Weights of a small mixture-of-experts language model, trained from scratch on English Wikipedia.
Size: 9 layers, width 160, vocabulary 4096, 49.1M parameters.
Below are experts of layer 3 (counted from 0) of a mixture-of-experts language model. Rows are named router (the router's row for the expert), gate (a neuron's input weights, with its number), up (a neuron's input weights, with its number) and show model dimensions 0-159. Each number is 500 + 40 x the weight over its row's rms, rounded and kept within 0 to 999. Numbers have three digits each.
After each expert's rows: a language model's description of what the expert responds to. This comes from a sample of Wikipedia text that the model never trained on.

# expert 15
router:560538582461452517549466511477473523557508469539482450545500434484529555558511569536504410536490468443527511557503519476558472553442452483571515476461424545536554496511502490439545480454444501493498448452546468548492458532516457397515540561474546455447480533485469456431490521485439481522534558520464504484451538464484550496506499516489522531497476568546550491471451548460441554503487475468544462474522416518561439463549438528516518434548455533490475514562517546516491465497513520
gate1:507448548479517499534521493497482599405486503494510420529497480545448506473502521515456470519560453460496509482516428516530487432399462504565540517520509578469558461499498504521441500504473526497482506522547462583519439507586491487500507452530583491529431525499515500492416470589506507451500441445514490468511519579507503446476464544496522518500540550526491500503485517449509485430459483499519498494512444510486492497441494443419542517460501500482418509406523499550372512462537547
up1:495535458513500544445477555549557446538508498494486567425504494484533533522497508488573573507434528537475501507489556459493510597588524533428495461518487438500471527592482506507580502486529445508568501498420571492461552498456500520497471552472385506491587480506472481512588537477508493516502528550456508525478479462526495519547537435515500484503452406474505478510497464565490498520573527511507502491498613499501527538565506553541464470513496482512562493507495504480580498556438505
gate2:501517541518465493591459423474550491445475486497474418448484504494572500463477436451473491555559501480487471518539532523521532495458497487505532520490543536435446491497491515440435500506535533478492496497409575513493468370480483474509538498580592524400505449565503572500527502522463571493500483523472515483460494442500499462504434495556508522463492493592495467500483505487522556507502502420424505529475419503498466472525517542508552472456395491482514480500477556489435525438487486
up2:519475503613438485586510511488505506490502515544546521547505514502443418471501491523566497436468507512495470498596489505486519513507510459551490488516515492534510518422470470502517506460508482563499481511448503563446450494510501503533551523501500561463518446547495499557486562506478446541454482490547462562508574578469500487473408449502512490520508533493392518496504404412505443387433524503499498516486504511468553464499522458495457463499515505496600489537489596500481396500490499
gate3:501501493500491486490493506467490514538568490469470574466494451447506509505502496410577468498499549501503490458466456516508521519525499490607500528448397493448502527507501501501551506516560494530500503516503501484562526519506412448555518503551412565482444500463357517415401512514570474500484485497490516511536468442530561503470482488445480379513450499564482546405492549502515494500521533463498496470477496523594538565526429447489492468491541506521496501492527510519425470491507510
up3:495496509502532524535503465555500501430442522501547480552493540508494496503498500550470608505511500498446533558564588473449486484481495501371490447523526511543478480470512499485439511500428506474506481492503508504452481486487580600491484486477571431507589502535601501603598489460423552504529516505529497514473514536494463506568508500522558574457530484406516455575511471494506504504485497525545510546507526485439474498481596562513520526491448498493500497502490477483594519509494484
It responds to: First names and name starts. Given names and opening pieces of proper names, often in tables or lists, such as James, David, Tom-asi, Er-skine.

# expert 14
router:433468532509479458511516444527532529497497485447494495419509481515500541504452461498539576511520565477482539452528559490456495466464542551460549548535527454534550528436458507442517495465538491544465502486501553518582483435494464538510437540538455446482453417508465480498512496503485426523473450538501472537548505486530524553498549562548536479513563530415514479464437498568543432478559494533442412524527532513504551470488505505511577570559442496514467445435536494421497468466530425
gate0:443496502512503499486511499482569489390495540511491457512485589499435458559449495474443487423490436464534448509519516544507557556517440550492514467502522453457424498577485539488504554492502493528364499536517439497508544556568478489523520476502520502532538510487477392485471527508505500501524462508503537472510509507488573494471477490519545517571519503499518483491498532506492466559399476498381431559490487465522504501528501596498543449489505542541516523506545553447507530422446458
up0:550467446473488500444465510591503538505500500545476547492523444494520561524519524518467502620528563487476500456531496510528389513463479496508507552484469553521595465454509492508497500486502498462600506470498585550434533500448494505462538571500516500459421456535541511535573490494555559493505547558505459526507498428569459515477500536511511454512475495601472474475506435478503501454505534518540556483506545495563486461531519448553475496523573508505529451465499462542509521570490606
gate1:483558430389491522489534529527498513499466497485623425517488492505497526529480491511569484490518513500543499489498526481515472490509496564448507486485484586504504498473473498479410506496485487497495602505510509543417370516509679505434411489489487494407515482501434488503553562500503499518472492553509520573479570434519476482501532472504488504504521486530524518472482519540451508483513560581495472497482474476462499440498503566513527509497567488489507475450500503516526536482448549
up1:558544529491502499547402465512552477497583517550498545504480471520557499464492563510528487513504511465499512471474463532526498485506466512518524483480580505517529537516523565486512510461475487449513503518491472500519561471507553515491506543472486427509500635499473476511448383489597489516444528489391542533498478547495526499505443502613533499522546552490528518451452573489480543588515446450589510518498545500532553536411604474463479493501447500513507504503493542544524539500538507
gate2:492491492544598443493577479545495505490500513501477469503469499479469597487528499488518572542529500470472548496487491511430613481506556513530484526544504533477483498599519484495443425474493455493455495508403540492506461538501501480455419518497487491429497489542487512440471484443504486470486503453540551459540495431504502519492450525494523499498504437520447432488495581522490476524500507425518473457534509445509504500517442450530506378489539445520598466515470460450506487473493366
up2:486477480507511475483486570491502510489540572486497469540451490588454570518487535512528488529609445423454548507520493455515468498498570425481492549535541547517526506501508530504432430431525539444499515448533510489505535554508537502499571469545554502499545459547502555600492527504528479443502512471454503473554520441500511518532534481491520492473476489429391474560537587559504475543520497448474521404412497430497502489481480526500476412479509496484497506571452482464562477516460488
It responds to: Short word continuations. Word pieces completing short common words after an initial letter or two, such as w-ing, bre-ak, f-olk, W-ednesday.

# expert 30
router:484546457509473368490499553534446493496460562459520511476508495488505451497466513538509467386546501509519579518475483484520520480416487400475463488494440509435471473486551444487560462478492571526497436475460521531522460494501454431461452529481508509525458589506507526502470469523487459448535527418510550531453505526418434516448456475466468480530460461467539543460508470493528527460480479536516502523526474456523482461440528479446443529460568435512529491510426474485516408554461465
gate0:578458485533504492504515542602499498552439485506552494501458385510441465496467419466494473464505447512501501382556503586500475491431540426478517447461436483484525503546497535533499431521489541473437453482477520568521416511595465505491458509532514536491499501495465505460460489597506504533563526552534510526519520483516488550499550477567444520508511461505520507538468518519583533508504511506512482499518520503498471515574539507491439501495464419530550469521460572420513572494518502
up0:564481450507508497457456519481491518503451515509538479527410523482497556532405500475419482495477430511534540458492501510467501500467500500462520391493546445537474495509492499594510461497513569503448470494493508526491493519577424484500501483630434512508434553485499443424504480517492494526495490524500545495521485433488489530504544494487441475470475463487463503603515489568473534567503437554598576491460532506554441527483438473493570493465488411507545500483493534506540530541492447
gate1:456543510483469533486561540501527440499501546494501500517514508473493452504533403545494507492535465546463508520509508550491483622535363511488505534484493490604475504503477512480563485521457556503513577501454498500438484514484483499514529491495496474579500522467490453556531584601561491484613456498488522426515500496529486533478489523501591500515439467506584499524478449493464468518428494452448506391506427487460505461434489460489504550492430492533517497503510466503491476556515520
up1:490461468495523525488491510525542550454517505501492491510489514568514544505458537477481507492526504594560410538452501554519490541508497466500560543503505501468482614499439489501493433498499586420545464484455459506383512499451516474561473502563509546551529497551471436498516515479562473517444489485494505491498541494508536466497585500499501512503457525572527496528444482418412547501474500418495528395463513527445473450425490608504490518500502501430590525499462490529500498534494499
gate2:486508519456457459485476461458499518532505469381506506478523529492490553529528485506479530483517404477536463519502580518565603515524488510429528486508521493479514506468511436531408506486496504505473462530502499518521447507485522491502412502488486407372528485503529567500553421497549495478513573530532536511521447564482480474513535514527464498512610477503552529425413493580505465510485514500513484559486526549499483575542494495443481486588526548509493479506504591483465492566485479
up2:521473515488503469455536491480506562514498477467514504451516488482472568479506501536468566498560426490551417525522576572504601509509505542383565480507524511396501498485498469557410524453497494505497503528480509497509469505484502464504423516544540431392529505529503561506543508488557522486513578505513508554515496554501472471534547505539471503521592484568563518464456494554502457561498511487518496539501523551493504616554509466489493442544537542489505469487477533479395513546509493
It responds to: Punctuation and short function tokens. Line breaks, quotes, apostrophes, degree signs and short words like as, also, in tables and census sentences, e.g. village as 584.

# expert 53
router:457528476433535494499488438463535531464447487469528474467456430570437523481505487468492504501512547495476489548511486495549507543470453524487507455505521497457480491426562554537477517466462577523480550467508549430476497458456431519526559587561478522486473502584573462490505495527535536515482531535546510533505511470464535421505554600462484500482541515465449488504526457471471485489530475419519524550534545482459470524528533560482513481434424537558422452478429560450560537518406460
gate0:484539510496501512494508587474502425572442561584494572516369402473482498532497446496485537493517521500507627475505514521624503485528485522516508499482529591543536530537482430491513517597483509467464502453525462503492485470443495509494517532525497516445470542562511470474519494505491474593501503384498555536547485442472537432558477509489504496472503468513498490499515476566501522450505460497480470398498505542529586501512501447505504511446546510497500535513505491506489494551504478
up0:493417491504460500493496428507568576459562473422503475490489543500546482492510540510572453509503476529470363571482519503374500514484571505497517501508490498449492517465523551503502532510513499527518431513543516511522559565570492499527503422442501501530548418471498572497412491490516551454492500549476428508446533540528440513483536531512497500515497459586502509499503526432531517534509513570446501570563488496454401515501526554542507503513448503505527443448494485524524478468540508
gate1:502430501499486485440529498515526489498494467510512502450512449525483453490491557501487455470476520476486496498466493432499468538478501431463557494575495513461511521500464447503480483486487542504562514426461450418516529555543490367525507534454506438564535481532548403494528490378499507382426486440494495502502518555498505460484483529469511586492522512507460461530542502432541548477540533499472530447458431495458521460495538461457439504497503575463498499464468588407468515478473511
up1:516506578473495527493498533525510547450480477528476544530476458498532422490409578541505506429417572498414500516519463478516461488508438388601531502490515492471464529500527402473485515556482513474534498523448466485495486533497499470524553513558497488541475409553475383500490485482502478406474467476503440489492496510521492425511504385514502561440506502554451494495481487428508503467463523524564542502475479483516489527463541501487442598526495446529526503489540526471481520482498484
gate2:523478490425487492437626512472489552555500493417514501479484502552510515523532483507487425462500496498500501504560560438502595436519517518485460489431507479518576441475434534500505460408435448481501513494484565434580486519466419476485496419523442429442502469467562498432470500501502541502555535482500471428511515486463485529515480524531541544491494513486486473493474437483471476513499512454515554494506558496587494423539452494433493483430463460500490534488562499499498482533568450
up2:496514574506552512584437564500514476517505506613500533527532472479517501556475527466599552518502562494501497524478496535600470555505451501506500510542500500513438543566554557498492640569514527513521491515522491517469473493528561537494413550448528573538487589501468526511503499473530507502500480529512537582508510488557523526506498491505505459517541492514451492536534530518538520537518546507484458471508449474436558512466579562527493486546561504527538441520482502492413567465528575
It responds to: Letter d and prefixes. The letter d inside or ending words, like lair-d, touch-d-own, Lour-d-es, plus prefixes und-, ind-, and pieces like -ict.

# expert 5
router:528543499480470517526521488491482528480502500469534555537450431486500518543524502503433419470592515492464516544443503460547473559457547438451537474503466515468523488462454472542561444458442473497557561416510457560458506510462432471563487454509521540466461552530573436460493527514497463561531557465547492571497457476419566447477586474465539543541431523506466476481536495496458476536489483541463481475479443520565531475553474486473520499575492494450530438535459506489452445545478449
gate2:386574478388502482454413517416488486498476442500519433488460498501438507495491566522600466531535500475526512456500416492466441502507497502504472500446504509500455505525472508536504547507507404403499468422502523567464478523487489561499514435414501468523517549552515470469500513454497500487492520500570438530479510507476497502452576477496518442468495466484475500441465445468485491508501491476495551549545448428509480483478499450447481500423466500443490505524481450542500469514476392
up2:419588488458523500432438556429488505503446414552510440448491504516470504500496492506628502521530510464524501445498409497433452504518407512509490485483495473556488509491482492560498528515548448470461414403497559566446452534513483557491455419434532489552510507540502491449498517475498500502496509526569467497471527514508495502470548497497527455475498467483516529490464462455471453520509485477500529506541417393513483473448497447470500519394496512485493517536487455528492442518472436
gate3:510512434544475353483471549476494504443534516452444459598476477512478437505583513471435435468505503513497493506470493505500506435441489465493494557526507545490485508502479491585476434528498504495493493547430479518445450476503385486532493490517502481500538490487573468461453499419502550502485535506545394482544395471446503500501516397489549485455459510500495404503473471503503424482507439516494460512501498479536468493514433525544465539533483452453463474490501540523534519500495456
up3:593488509472501519534556482522531460499552548455570428559506492510545462461564501556486498504498443429433548464425581482479521531546502488478530505526424507465452509599488493504540495569459479521505516495581454534467468554468498532518539522486465465567458489492486527518534495573500479544559498516530505469500488494439496467494521482471509490573486472499535570560460550486470479428466485511503508512485451400481567497504539576486507639436507508506522520477510470526521449578504472
gate4:469514513493547453448536521494457501501467451330454492435500444477479511498494526575511488432541528487519487487532462490486536469496495459535472498463509477443564506580493501391491495468536464478484495502492473593500498483464522542559501549523475609545463582465463470502494502511484500516479456483482517535496468505514468484468462526465515492539498504490451500488415488502461554463523440507490594468538456511510497422459578517496446530524398457506480441471489487387496493439483501
up4:509441485490417548530468492499536505482509536660516516577499568510534477501522447444506544540456491498484517555458545547504456538522502526495563500557503536553457484447524499591526502530438533543507493455511531390491509519543496442427499461483538427469524392515531542504508500472503519485516554555501478498487517491491534502542515509541485504459519504515556508497588498492520504497465543475530429511461557501484497545530417492499558454474622571514529530511514521578504502532507526
It responds to: Surname initial capitals. Single capital letters beginning a name, especially after Mc, O' or a first name, as in Mc-G-owin, O'-F-arrill, Mike P-ence.

# expert 19
router:470535449509465370490509563522453487501463553463518520479495493484495446491469506536502467388555498518522571512472484476525517491422478408480465499492449512429457464486547450493571468479501578522500438480459530527525463498496447427469451522491499511517454577507507537496474471524487460453516533438502542536469512533412422508454455474459474487526465474473535552453506459488523523465474457540525514512533460466510475465437535468437444527467568431506520484516425480483520403548451457
gate2:539574501517418479637504577450498509538464462537494480529467501499596507514501506463471470471443543391480505524499534515446483432481468614502439505534486572460484475476497476532523469505486466510532540522460510512523498471488511551520485547510499504469577535526434448529499441494508552472375541498499509423469467561460540458508478569513516577528501523497498462494499519501551478494536503457456570528622532498464516501505523473498505518520523482527473475531484487515463552558451528
up2:536578504555484570623501563481500537491497472525490450544467502511601503512499517419476504493431526478483469513490515536468501445502483630507483500568482546487524472455488450503534500452471466556496523512486530529531494446466497551528485536443501501501625537566516457520500485473543532503407511521509514449411502551494505503507476557590513606509505555504512470499508508495525481507510540465503542520564502420446506495521499493501538562503541490519488441527472506497539506531416575
gate3:572519467565514428512439502540506538509468532461499480500457499463431526443481499490453545476590531498516538484559467513509489483577491453550476464413490581495516435500514497404517471490493629401480519428444507473493496499510415530499489540482461557493500511505475495460503428515423522493505502536515532428475504401521574472486546498502548497555446427487543517554499501499398563514504451484507513505442517501478447508527493507535468514500534486567542530481508493465488503469550491
up3:556541479570515470499509514523490538489492539472487477519469466458445550444453555489489541515576533501499520449609496545526502492568490469505474476454500568488520477510513501441549462500483601475495512443453525496495513466509423535538502551466446551465502521514463513492523379485438555497469399513500538443511483431557587510474577505505566511540499466496522529566500506517386539498542473491497499520432561504442434492564501545546477491496538432517509535490532529447490505459536499
gate4:492500512467489514515529490543480519450500492497495499480438507419459519482536426503476500490516498457519537435540511518485554446484509502533505545537530457506558464446503494439468444508495554476505514500476548500495461496379530498500519501500477509463555485482472566483366423497467632585475522470493505471501530526480480472482523534573487570560451514603489525423502487495442537498532485469473515456543499475522486424508515503469474466592449503519573503583473498500532566507597494
up4:500494553463468501590525521490499530470511495499498468490446445438479538493541502523497553510519500446509580469499568530440504439512443497515493566595501473507540505490507510450497480482508504473587488470477545503542558440442498509545566523541501486434541508455487517491401460498414584540501485491405512482502507544485504440505534537494492501536464518635458554394497523550435475489495497500483517472560513510518519458507496511462501500518450429495548452533521489512520587454588463
It responds to: Punctuation and layout fragments. Punctuation, line breaks and spaces in formatting, such as the dot in U.S., b in Quebec, blank table cells, and breaks before infobox sections.

# expert 20
router:477537450499474358497506568528449483501464561459512512486491499487496452503467508539503473374560502511521578519470478475521518479422489404477462487492442513432469468486537447492562468485502571518501437483463523526521471489498450438459459520483501512521454577511498536503469472530484457450528524422514545539463510528427431515445461480461476470527463457459536540462503460485528525471474467537512505514537469448514478462444531468448445521467578432503529495517430471489513405545462470
gate0:482618496522504497510498441491500477502495522491545428490514493529507498517504454514486506483507548525483497508498493499475502525513535489466505505498548524487434504441506501446496437491441508503562579575485512497489431663512481524494507458497521487525496555478429470501454487530549520413475476531452495507462492523341496492507500515503524570555545438497496409428498523419533498501487498575503508499546455508584543506463525515460525542515506517484466579499533494506601526420531495
up0:497572496563552554517505465503532453498511517509509439500504481503515505509541501510508509502475526585506486562501510501478495525520533557465537488472524512503464463454503488409486458488462501501603569509501523503490467669554421512500450480470523460536516562473468482500502514504538582358442469603478454500500468540392527483509503506510555560503585498520481438478500508469528471494483532619516508498530471511570492504486529539471536530507498525470484501483512502519576532492524512
gate1:476499546471468529535515498449497590549529555523487500534489522476488435514442529507568503546456462532502518512488478533531428470507542529517514552519571471446374502529485458614478495491442507520494502479530589499550461477433445500510459467442526462578482520540510487492504482487481466373478552504613413519543505543485449548535489504490498484513525470507540509500480503459466510428580496484538496496487526423484469513457517502527497513506500527616553444499522510500434502498466495
up1:521489476487495460470504524515580501421471496434489521482492465502514547516536526529492506415571529567502463474533499456501500523538492497491501490524456504519537533477494536461485448517515451574516481482552494543501495497484467515491537500501471547473597515460527487495472576502502523630502455502444587495450517377554570429476528478515549441407502525511456551526522528569509435516554531522455526507498535577525578485573499488480497480504436501415479525424500507526572474498557497
gate2:495522612494511497519514443518493421525479504469467544426562517455416487502508514489452519507417502440600542556498496449489509521440479487495483460547459584479412509521504465458513508445524483476522551528498463478570549525527474452530510521524486503440358500490410516488488490470514468505508508553535519469543553492505562500524494481505519530575503504502473446515505489568504475469467427455372465497500460479497544505455515436448506502511502388491510507499471500501502531494457472
up2:481517554495513545510524420525493372578520503485439519430586506474479508511519542490473504555383502431571539551489514474483514514428468506496493482520441559483476525498533499473567506470536500515522574533508428500531598514505457482499487520567494512477368502496430499477501487468542465473501508521521518503565554486506553488565494451512509498533502509513451384522498485570500475485489422480404464494508488494499521512480514422448499498516501416478524507480472493508498549466483480
It responds to: Table separators, codes. Pipe separators and closing parentheses in sports and election tables, coordinate marks like ″ and °, and capital code pieces like IND.

# expert 51
router:479553440539511472527509525494430513538474511480504435504488499457501530503480485551496482487509548531539476493431548487503554468484541470553500548497440457454453513529525408486549503524453579582556535460470516497467528465536506406516426561509514497531436538561439494499577486484439511539518486527440484539479546526464497532451467422452472542458417508463559567415569489512456543530451419471480454458433466527506460541507516443490506483506485498533515555577509498464504516505467428
gate2:532506497429501499520509499619458501516580535453468442481549468536478576509405447539527428519489550497532445501497462383494453534465516509529501526462552494537503485516478441577389526507495526498500513527502545489442513487546551517499486577545541595477511488475498542488501466509464485512483443447496514404551540519417524454522494441469493447533476463533520486489564507417481425510485528493475463480493489555507475523502488466464514562498502487543459538564493544464476442469503459
up2:557511511524503432527503505501500545457486491605548490499515517486527471560499494488498510526496526489507531557566419463505517502488410521479439464533464544560553487438493521452536494508463459529498447487493482509506477554429522561502594387504508438537559497511511483507473487505444512486520561544501494545540504491514490550433450499508502499422512523528499532493458512575510417541440493501532547529561501525497344431499503519495469489570481454499455513455546436513462522510556575
gate3:477464393483492383487501572574508488484485559445484474466575539491422493500498500500506458504508573509486502535532516498485536474502472476499485473513490463499496488507530495463460468498447511468476513484480498566485529491491504397481487554472457444497493604487460513454547512512512548432438486504490489487469511468486465513338425451489399500511422489534469474498547518519507554477555512496515449443478473487526498532571495459494534435527544489533486502536528444462452497393506470
up3:491521546499518536425455481577488500539518567502495467531487467548529612521525504618508499479458487478479485473461465498490482504484531546512512515480530517498505482406501467548465512355453496500489512582551562467439514510549512510457563543552515448483498506483482537509500518656593495540476519418562567520494563484538528497521516473500446500540499428501467414480500487470578496504463525459528500502493478471511467488518481554500537488478494505499471494537502545490510497579494459
gate4:500542420501586493434459525515559505479500486455543488455526529517499612499473469468545559524472504513518581569548581500563488373501480499479503519555506467456461449509510528497510482503518641472512465448550478497495469546461543489495513553538489487546533498530500489494511502487523600498500510497502574486411462444507553510557535491527499506502519500555437498518474433501495499450449503563505552538533465514506452470518484501544529532533507475517482521516590440540531509401536506
up4:501520395496596486453454552500607494494512495474580503489508499514516566495460479460562568504474519548555552581531599500507504416529493503488512506564512479490478424507522535499530491495511583470522465441583496509483496548481538504498530524530487500509548498558503494500512519494508576515505508498504600497395445460505539506562532502531503527470511498574459504513456441496498496411483508563501541540557493536512466413518468505539504524549502497522500525516543466545533511393534538
It responds to: Month names in dates. Month names in dates, often in tables or after on, in, from, such as April 10, 2015; 22 April 1998.

# expert 47
router:487534449503484370491512572539444478491476556459518511483497495488504463502470510532505474381555502511532578516458483477519508490409483392475466482500433503419466470484537446504562465485500579515500432470455518525520474492497451427471454518486497512519456580510500536501468473523486448455519528425500543535458512528428422513456462476464473478516459468474540549464508470489513528466466460542513505502538478453514482471443528468447443522463568433507524496515426474488513407546455466
gate4:485514498479463551535469481523541410497540539493456573487580523437498574565494485522523499474479427500523471544503470463571534472494508500466497474535534476464476485506485471573464488482530463498452574490519531514515446554517542452509563496500552589487504545487503481443493418472461504558479503603531527502487503497492500542529415469583440446524554442483500398465502475469521504479503506580518531495489550457532493513463517500466509493578497523627523511499501488509500615481500564
up4:510504467499489538500487510501510446539504514542521601510513503496529577537426479528517543489489481548542448582537470483564554481502491553497537495516504482479449494515482488534512452438590478501439518469561572464532437593512487500526503419488568515502470514456563501484499497501440510500504608553527555493498539534534518549559434442591456455506577427495491452514505442459537491501497498573555583513530521487515522532394505505452491503497481504529564495499530498537431509443486507
gate5:519572441430392428491488525507512551494496519482526516519434512501394499521506536482496501537454551504491464503541409497479506477498493529485460458484505494496478470502574500386500511573518580491506501495496517481552565533525493407486515550559496461495340529501497505512502474551517423422551549532545541458543492480413500541456405473522517479505470499545420537514520473511493526503478514545506427484514508528517536548501505506451454519504457472564491488505472467518487510536494509
up5:522557473467398498504493531505535508513491534506517543530432494528409502507501553492501537545479542502479442535507435529449504469528499592495464467468485492485480483496586503359506552574515557500503486499495523472537569498595509475495523531537504475494381524511480473502511493550518462431540557549522514488545490492424513542469419469544505495501468477591421557522500455507440519503471514573520412502499503529512584564519503487467484527470433497533524507436470494518505501534489524
gate6:551497543378488472486353523475467493495461489485512473531496453478516520515455458510513470520538542498480481480502530500531552502499498531478525538402550502453456502460479486493531513602489503462497516521510509465432500503435434502541456472501491476491544512556519516551604501499491482432485489487529609496510430530495518483510471543524467531544401488595545480544508503515525535579542466518488502539479497494556526505460457456585515452459494500617505495518541417495500482515480538
up6:423490508522505582544571477478534382486569496530507532543507469483448500465480588570518526496434498529497498524530484417426539428505477508498503525552444487560519548557481532499523495485471467560503507466441512486518524541579526471485528513487490523487536509479502402413480448551506507581492500508458384516497558471456469547511515433511562500478522496416467502460516485495540536480477599557505545479536459500536513486523517495482448502532503517401507498507486556565496507524501503
It responds to: Start of new entries. First letter or token of a new heading, table cell or list item, like ESP-N, the = opening a title, G in a stats header.

# expert 7
router:507483517504510501548469499427559444484473467504521444542513493522578506546537462492477488383478520472554451559518543443548579523547481399425525479529426554510452466498509521500443442469577473546563484584500523484490514564485472465471445483487560458465536551512544497500475534513518540523542508505560505422466506498496420542535540433454546543490509515500491563466463502543492541514450496523476477473499429534484530522514536497528488499543488504458491429556466406475471410517486508
gate2:449523476446598506510490529493432417452501477521521463493461504501486428444434438505499473475500550470487500494444480465505479507479484510523447475503502495501493526474540482531471459501512501477502492522493493516497492538543514423501436504463500491476477547542466554478469472545598521508439500485534487585529492474479461501500510504525554514436455394468510396496505442533507507512448457449506475519532477506393536463552509430501374492620518496479520485534473516368488457503445499
up2:556500515501417505477529467518558542555499516485462605506556498505515605507559560499496570596496459527504496503541500577503509487532501492488564489489493500527548500525460514471517535492482502518500532473519515456504511445480477619500551493543506503530556448478519471501522514443424494502567533507461497487463502532515538483501499498471469485519563575523485571506508541475495485503578551542485515487399577493608490512500496513501624530442482507532499511421539500605511499499565518
gate3:470509550500459532453509509514527474466398501531472489483493590544484507485442466465473493426507541509451438465496502546601422473461458498539512482502490488519540417460450485493454528493520507488503494502443407480524466517518514495511497499489503499526448519501515500588505542531466407428498507461493514487527477494544422492512479528435478588457512480530482559499500499460522465449494493488507505450371417582564541500488541522489457487471496510480440495472416403439569457494498510
up3:526500475516570492501486493478484535566538524453519516498533496512539490500605509532497520591495488492527540512503538505467553562514536498455499481500510501484470589535572526495583531557494487524519522494542584520468511479478453522504491508487508518485535501488498512469544490455567653538491498545497499520465498540448632550495501484525571465519411519465518410457533486525475522523476522501494489534588605400502501497503430492514557524502518472493504579542548556545467519485536512
gate4:517472435490504481512650512530487496533551432413486531530544551500512529503509463478495452460483501506521523577481475457462454537480488493470449458521447503426521460503498350356598463499470468517501446530496524527510454480481500565464500449525483485566537502513481502493497429525491513485543479469531511471459454503485450473528480473413517483546462500493547514485573548511471456525527518518544502503556487499513417495596492473472518527470435496519495473461469494547491502479491457
up4:502479536498481579489394465500502506481489592551475496491485397485486444505464499504492571513503530502479491445509498530532558478522485595572540523484579473564434533498512664568408495500516468467496575480486471467495578498545521478565508534487529546489492492481518491504498560492479495500450525540500484589523543542512573541488512542566443488483522502496502476530487457471504609463435499488500490499473500501490528509418478516580453485521577504508507526507527517484519513511481516
It responds to: Capitalized word openings. Single capital letters or short pieces that begin capitalized name or title words, often after the or The, like F(amous), M(ongol), S(icilies).

# expert 59
router:475528438497475363488511567526452484493466558455506516493498486484507452498470507528508472390557499511527570520470474481516515487418478404480463494486446517420472467491542448484569462484492578522492432474459527526527464491496455437465452518481499515521455582510505535503473470529489456459520523424502543536458507525422425511451459478470469488512451468465538553463502451485532535471474468536517503508538466455521479468445522468447441521457569435504528489511431478490516398546458464
gate0:516487492418458518465403437465413490503480462519340459459503506440456445509469521483455497436498503464497542496456428469499546574475523450519476552379572480483484509525503511494511430418499482438432508539463499517499513475530501452508482457535467493474504478516503495495536527577566463525464481507500485499607506492499522564462437538478500507489495531498468488493496503497501454507514434454489510438500572472489499446499471468504517512395458552515483454566500487499437502470493497
up0:503506514495524557499469465465414484508505483559338489496486500512439458483449543472437518414502501479501523491459478514493513618470499482502507526375580449491487526507480510479477435383504434468465507511512483500506601484510537471510513455502521495492560501503494520484555526612522495512468485471533511500571554491514545562535470507471483484472501544557504479492452501507502461505483497466468489445487583496490492491494497449504509527438426556518532427539506500508425434493490480
gate1:482510497501426497453492492516447482471532373467580512577501491451497469507508509478494487412536470493519542445500482539478518517446500432534549451535456502456515530447472462513453513501501524380477491441500479489478487548518497539549524504497483519565507492507497511443510531563504515513467456564500501513528468482511465527524500487492491532459475439576493512480497472431543500477543445461486493487529492597498603533608457556565498452495551477520507522529489361554522467566515544
up1:531475528543503452517512509518524487560488409488540500503552479513487496530520495457592489420501442518429488486537528500446498531524536499492475507460475435473508574549483497557525501433461352506485488498453447480545480472526478497515531514548517496452427484508541526528528497514492501497488544544529515549524484506523488494540536573555550593485487502512429518555408429482431484470525514569543534586528479511522537560514507488490571514465471648493527484495509500496442475498467550
gate2:550574490537488458423524525514440521441504570502519441451509500506482456536484505528533488483544513458487536501495429447466496498532537534370499484502441473452392486528493504538500491496559622484473508516489518541603505633471555535445490482508531486478502527516614493489529492569498499482544484439534522431496487503498515499454485558511494524500487584458465552480540494451494519536523493521470425546501518499469500513504442516486451465475529510562511507497526432482426471531525513
up2:542561525515498484458564507499476504463511567504511439497500526507466467536474510523577498493530530473471529519502470466431489501559521561381494483517459470492414485533495508594506505496613616446469503514476526530597534641478559513484490476514537487446509508527590482501537508571505510493505492435523517457512477502500508482467485523507500521490506594481462513481482500463485555572539491545474462557495508498496494537500447527499455503485500506559532517470569386508436470496540518
It responds to: Numbers and line ends in stats. Line breaks after headings and values or dashes in stats tables and career lists, and as in census sentences such as village as 584.

# expert 36
router:519431486460456536436513489495475446536472514438502548465534461467504509569513525439466499492509506527505515577510520512506501537572480484454532432537443461561497480448464445473532436473517531540573515488456488546486539463549537445553504420522561471464501530464540544503512528537475519515434452517576572474485480557512413501462469453491443462479477520525535544417561533534458543483440475593499464488538442514578445443562467502475480474445502474523487453563414500514493471508508521
gate2:495427491566513454488526514587514472502445499494563530468551497490513499509569504489492503482517502501523599500500614494505505499491514471674483507532498564497491471457512432501502498500491508556520499537457496526510499519515488503468506541493441502499500548502546504539486459518555488538489475473497444519459484512496453537455508485495464487492434545497488493408546502478537508541349492502524449537538454500502503495474479552359502436494575469500562511440501504435503507543415505
up2:504555497475502536520472511400478513511531510523469482542466481511512523469439488526529496530487497492479407494501433517481501497501465521333512497464500466533528509563469542510510526500500481452466513463592515430496526487486509497521498479514591512499515444507473494448521575488435526449519522520498516483544490509513595477512484513517562524496541413497502501614467478512456490450655494497493501496445558505498487521525489472616504531500411528489472485562497498566485510465564493
gate3:504471540550558511489380478430484518523448470518551492454578500418545461496528402506519472433494539439489530539499498516536386511506503503475446459471483488488478496431518492491503522541459556516568491501573530512481529429494531403473491503499568455477555506480483542523486428509444464489538558494511500499480471493518497497378524464471472485454492441495538468454485518477468475499494537520441498500503549461476502472427535506483426483540443413522452552479461447500506492511413497
up3:494510439470472513507592547553530482496537497479467509545447492565451518481500589497489537566502484533512396467511514490480628489489494518550544533515513523517507515554469497501500529462549473503430511497468460463543504592508483629511521494497468572504425488523547445502517589479529554503446455510494496500499501505483530491606494538499549508515513502520448532564505494532502516494510445485596505507476495543507506541561457506528599501446555578479562470522558510496483508465567514
gate4:533514466515443468386492526425466490480596454519509525492497448577491532446400503553389497523476508482553480531498496497462468505487515493547532492578519421547498386543518444505504432460529433466496579472486481397506437554469532484494488500526516453496499501499505451507503515429507499459449503444504496506467463496454417567528490480471505476494511521528481495484524539477552487469498534557491512502492493529481463470581489497495459536467500508486446480491539586416422530469496511
up4:494488495479505515477450510498506491507492575544516503529509582505498458479551530589498558593496530507497498516498360507499481505503488474528499461486514415579499469557498484536561499517523469535453606475478508490495483515459428527492554559527491495428575513533500436460489546487547476528417473495517508449502413495538403500485504460492536535497490564530405496568503463485495463502499411492404515543517505486486499537506436503503494493420519522540507518519503587468535488456497558
It responds to: Capital initial letters. Single capital letters opening a name or word after a space, pipe or comma, such as L-ewis, L in match results, F-elix.